Experts of a small language model.
Size: width 192, 53.2M parameters.
Experts: 464 SwiGLU neurons an expert, a softmax router.
Below are experts of layer 7 (counted from 0) of a mixture-of-experts language model. Rows are named gate (a neuron's input weights, with its number), up (a neuron's input weights, with its number), down (a neuron's output weights, with its number) and show model dimensions 0-191. Each number is 50 + 10 x the weight over its row's rms, rounded and kept within 0 to 99.
Before each expert's rows: "raises" lists some tokens whose logits its average output raises strongly, later layers aside; "gets" lists some tokens that make up at least twice as much of what it gets as of all text. This comes from a sample of Wikipedia text that the model never trained on. Tokens count by the router's weight.

# expert 8
raises: " and", ",", " on", " ("
gets: "°", "0", "==", "′", " km", "1"
gate0:68 45 71 78 48 50 57 41 51 46 25 55 45 47 58 44 50 56 55 37 55 53 62 49 50 44 49 59 47 44 50 42 48 48 54 33 46 64 35 44 54 42 44 50 40 43 65 42 60 58 56 47 51 46 53 50 53 48 50 57 28 44 43 52 28 53 41 57 35 58 69 47 29 50 63 61 59 51 43 48 59 42 48 49 53 66 43 44 62 33 42 46 64 52 67 51 48 66 41 52 43 42 52 53 55 35 45 38 54 55 41 67 67 64 43 58 54 69 56 66 59 51 62 69 54 44 27 62 54 39 51 42 36 49 49 35 59 54 53 45 54 39 53 46 57 43 48 67 38 58 41 46 50 59 42 64 20 47 39 61 50 59 56 60 42 65 46 27 60 44 43 46 58 34 48 49 57 53 30 66 53 62 46 35 55 60 41 49 39 67 51 52
up0:45 54 45 49 44 59 55 37 52 70 34 58 36 56 38 65 53 51 60 62 58 34 45 37 58 50 45 56 49 61 46 43 47 60 58 27 55 51 36 28 48 54 53 54 45 44 50 69 73 55 52 33 30 34 48 43 55 59 68 61 45 42 56 46 54 40 64 34 45 51 53 51 56 50 43 56 48 47 58 39 36 35 49 57 44 54 42 41 30 44 64 36 63 48 63 50 42 62 56 58 54 44 57 55 43 45 56 43 58 47 46 77 53 50 27 37 62 51 66 63 36 51 41 60 45 48 48 47 56 38 38 57 56 52 51 33 59 36 54 42 51 44 37 57 45 65 65 54 48 63 54 52 43 39 51 58 49 45 38 69 56 57 56 61 55 58 45 32 61 65 50 55 63 20 62 44 49 48 50 50 49 31 29 63 49 41 44 39 54 43 45 45
down0:64 59 52 57 55 45 46 68 53 58 65 57 50 48 58 60 44 43 62 38 52 38 54 51 55 55 35 50 46 47 70 44 61 41 34 43 48 46 58 56 59 37 50 48 47 57 48 34 67 53 56 29 41 40 57 31 64 36 56 66 53 53 46 40 59 49 21 58 44 37 36 60 57 37 59 76 57 58 58 35 51 44 55 44 60 53 57 68 59 53 38 58 51 55 68 70 45 54 37 49 71 54 54 55 39 52 48 52 34 55 49 47 48 43 34 63 52 56 58 51 45 52 54 50 61 72 51 53 51 58 55 40 40 55 46 60 40 61 42 68 59 46 36 48 70 45 39 65 54 58 50 47 62 43 47 58 69 55 58 57 47 67 63 52 39 67 53 68 51 51 66 43 56 36 48 42 57 80 53 40 61 59 43 56 42 48 44 39 48 38 42 50

# expert 7
raises: " the", " ", " a"
gets: " of", " to", " with", " for", " by", ":"
gate0:49 50 45 55 66 45 60 64 45 50 40 36 35 38 38 57 62 52 47 60 61 49 57 37 42 49 49 44 40 49 42 27 37 65 49 53 37 52 54 48 40 25 37 56 39 53 63 53 47 43 63 57 54 47 51 43 68 47 45 55 58 33 43 51 36 51 45 35 43 54 37 37 56 53 40 45 46 52 50 40 50 50 49 54 64 39 48 59 52 46 52 58 58 40 51 56 36 70 46 58 51 59 58 71 41 41 54 38 58 62 40 55 60 33 52 56 45 44 55 33 61 29 61 32 59 54 55 44 47 42 57 33 39 53 59 52 47 61 55 37 29 63 49 52 55 62 58 49 62 41 37 42 61 55 62 54 37 65 44 58 41 56 43 39 45 56 60 68 39 47 64 45 43 53 70 50 50 70 61 41 79 45 64 60 32 25 57 64 39 51 49 52
up0:43 57 52 61 35 59 56 41 61 52 54 57 64 52 57 27 40 49 55 63 48 56 54 68 42 50 51 50 34 49 52 47 56 33 45 56 62 53 49 33 52 43 49 39 47 60 40 51 48 51 38 44 47 59 49 14 56 49 58 38 48 59 57 39 49 57 62 50 60 48 37 39 61 52 50 51 48 44 49 64 67 50 69 55 32 61 55 67 34 55 43 66 64 51 64 42 58 50 47 52 32 47 54 61 37 69 31 62 64 45 52 44 68 57 25 52 38 51 38 44 70 72 66 66 43 50 63 51 54 68 42 54 52 48 55 40 42 57 48 66 52 43 46 41 49 44 70 58 52 53 49 43 52 49 28 43 44 48 60 40 52 53 57 41 62 67 55 41 47 51 56 42 43 53 53 54 45 53 41 44 52 36 31 61 53 50 45 30 59 68 45 61
down0:41 46 57 43 38 60 82 73 51 57 43 63 62 55 50 50 47 54 39 50 60 39 51 61 61 33 46 68 42 59 37 32 65 46 44 39 48 63 51 49 49 55 38 61 54 51 62 27 30 48 62 49 32 64 49 37 70 52 45 39 44 56 39 49 44 47 44 72 37 55 63 51 47 43 48 54 59 35 46 59 53 50 47 54 63 58 33 57 53 45 68 53 58 53 43 53 51 57 49 59 51 58 45 59 48 59 41 61 51 45 46 43 58 40 34 51 51 54 49 38 58 71 46 53 39 44 65 51 49 59 58 39 65 68 45 38 47 41 64 64 44 59 35 46 64 53 58 52 47 66 33 60 60 47 48 60 47 57 64 35 72 48 38 30 46 65 41 51 45 58 42 44 46 66 58 63 57 44 58 45 52 41 44 33 53 38 61 47 63 42 58 57

# expert 15
raises: " the", " ", " |", ","
gets: " of", " in", " a", "–", ":", " on"
gate0:44 27 37 41 55 54 61 53 52 61 43 52 41 45 53 49 36 46 48 52 52 52 37 53 38 59 54 47 47 49 49 67 41 51 60 65 54 42 40 36 49 48 41 61 23 68 45 63 44 32 54 30 52 61 33 42 62 55 49 47 41 53 51 53 49 39 46 56 45 55 40 67 42 51 41 41 47 44 32 54 58 57 65 61 44 27 50 39 48 70 63 55 40 37 41 26 75 59 68 35 52 50 51 52 48 57 41 43 53 57 44 47 38 51 53 65 51 33 47 54 49 44 43 77 41 51 48 44 50 50 58 52 42 50 56 42 58 43 51 39 64 50 47 50 42 51 31 50 64 47 44 63 58 57 59 45 55 51 57 24 50 62 51 64 61 42 37 49 39 57 49 45 46 61 39 58 41 40 53 49 64 57 61 60 48 37 68 24 30 53 56 64
up0:54 47 39 46 57 39 42 61 58 45 43 62 53 44 55 41 41 34 75 49 56 64 42 48 30 39 53 53 42 54 56 37 52 63 64 55 57 62 50 53 36 61 44 39 48 58 57 59 69 47 49 52 41 50 55 35 63 63 39 39 56 63 42 69 56 41 45 57 45 49 54 46 69 65 49 34 42 59 42 52 75 61 51 65 42 33 52 53 49 44 36 54 39 39 49 42 42 60 61 50 50 64 61 45 50 42 52 30 61 57 55 41 56 47 45 62 48 68 44 42 46 59 57 45 50 44 45 49 59 37 52 59 29 47 44 47 52 51 48 32 69 55 47 42 50 55 51 55 47 32 37 52 38 54 64 45 44 58 66 49 31 51 56 42 39 59 44 76 37 46 57 45 45 30 54 39 57 42 45 26 64 53 63 67 48 57 54 36 30 59 66 53
down0:50 44 44 59 47 58 53 32 61 61 42 57 57 51 52 49 48 45 35 39 51 48 42 43 50 53 30 59 52 57 46 60 62 55 55 45 49 50 48 51 55 68 64 39 63 47 65 68 52 46 50 43 58 29 44 57 39 51 30 47 49 42 37 38 53 59 45 67 31 49 43 67 40 46 29 57 61 30 57 39 45 50 55 69 70 51 46 58 52 36 46 53 45 43 54 57 50 59 41 51 38 59 58 39 37 58 57 50 30 67 56 44 29 55 50 45 56 61 54 48 60 60 56 59 54 51 49 58 43 47 44 60 36 39 29 44 55 42 54 37 53 42 58 67 42 37 45 52 52 65 72 51 46 39 60 51 54 43 46 47 68 56 22 67 64 43 52 48 68 43 34 45 58 69 55 48 41 63 57 66 55 65 50 42 40 56 58 43 70 50 42 58

# expert 5
raises: " ", ",", " |", "-", ";", "\""
gets: ".", "|", ".\n\n", "==\n", "\n", "-"
gate11:34 60 36 61 69 64 37 54 46 44 38 72 70 43 35 56 35 34 45 65 60 48 41 58 52 61 42 54 32 57 48 24 65 50 50 48 44 49 40 56 25 40 48 39 51 58 65 55 48 48 33 51 52 38 52 53 50 48 32 51 34 53 42 39 54 50 38 46 52 53 37 49 47 41 48 38 63 43 42 50 40 55 30 60 45 40 59 57 42 45 62 51 47 23 56 49 45 56 55 49 50 46 58 59 49 68 66 62 56 38 45 52 39 66 47 67 41 45 54 38 71 55 52 69 45 20 44 54 47 44 50 38 53 52 42 50 61 42 53 45 58 40 29 53 35 52 33 41 58 66 58 53 59 48 47 43 66 52 42 53 42 50 55 54 66 43 36 45 51 50 54 44 52 53 36 34 39 47 49 48 47 40 49 63 43 43 50 63 46 64 50 61
up11:37 69 46 61 39 51 30 74 48 43 44 65 72 38 49 64 26 55 36 64 68 58 50 67 48 48 43 42 50 48 61 43 48 45 47 51 38 52 42 60 21 48 61 58 56 37 65 64 54 65 37 48 48 34 42 56 48 60 36 51 48 61 63 59 57 37 32 63 45 46 49 44 52 47 52 38 59 60 51 37 43 46 41 52 58 58 38 46 39 49 52 45 57 40 38 66 40 65 44 50 47 46 59 62 48 65 69 47 60 37 61 54 50 52 47 46 51 47 44 47 56 54 42 66 37 41 54 58 58 50 43 52 57 37 41 54 63 43 41 49 61 46 34 46 40 54 49 50 55 59 53 49 52 50 48 55 56 56 28 61 59 61 38 65 48 41 28 58 55 61 53 52 48 44 36 36 44 50 50 50 62 49 67 73 67 44 48 69 34 62 55 55
down11:45 49 60 56 42 62 48 51 45 55 46 45 56 58 50 45 46 57 37 39 44 50 37 46 42 54 50 58 63 53 45 49 60 36 56 55 58 38 49 38 40 51 54 50 55 47 55 44 40 48 53 40 45 59 50 51 45 40 50 47 42 42 64 63 50 55 38 59 45 40 50 50 50 46 51 49 42 55 50 43 42 55 33 42 52 69 44 55 60 64 52 99 46 26 51 50 59 58 54 49 60 52 47 34 51 43 40 50 46 56 43 65 47 41 52 49 43 61 54 60 53 55 46 62 57 40 44 47 50 54 36 41 56 52 47 50 54 30 54 58 49 44 58 47 47 39 38 46 59 58 55 51 62 54 53 39 57 55 54 41 50 63 52 60 68 46 53 47 54 64 39 62 58 52 55 54 49 73 48 57 63 49 39 17 49 51 43 45 48 37 28 52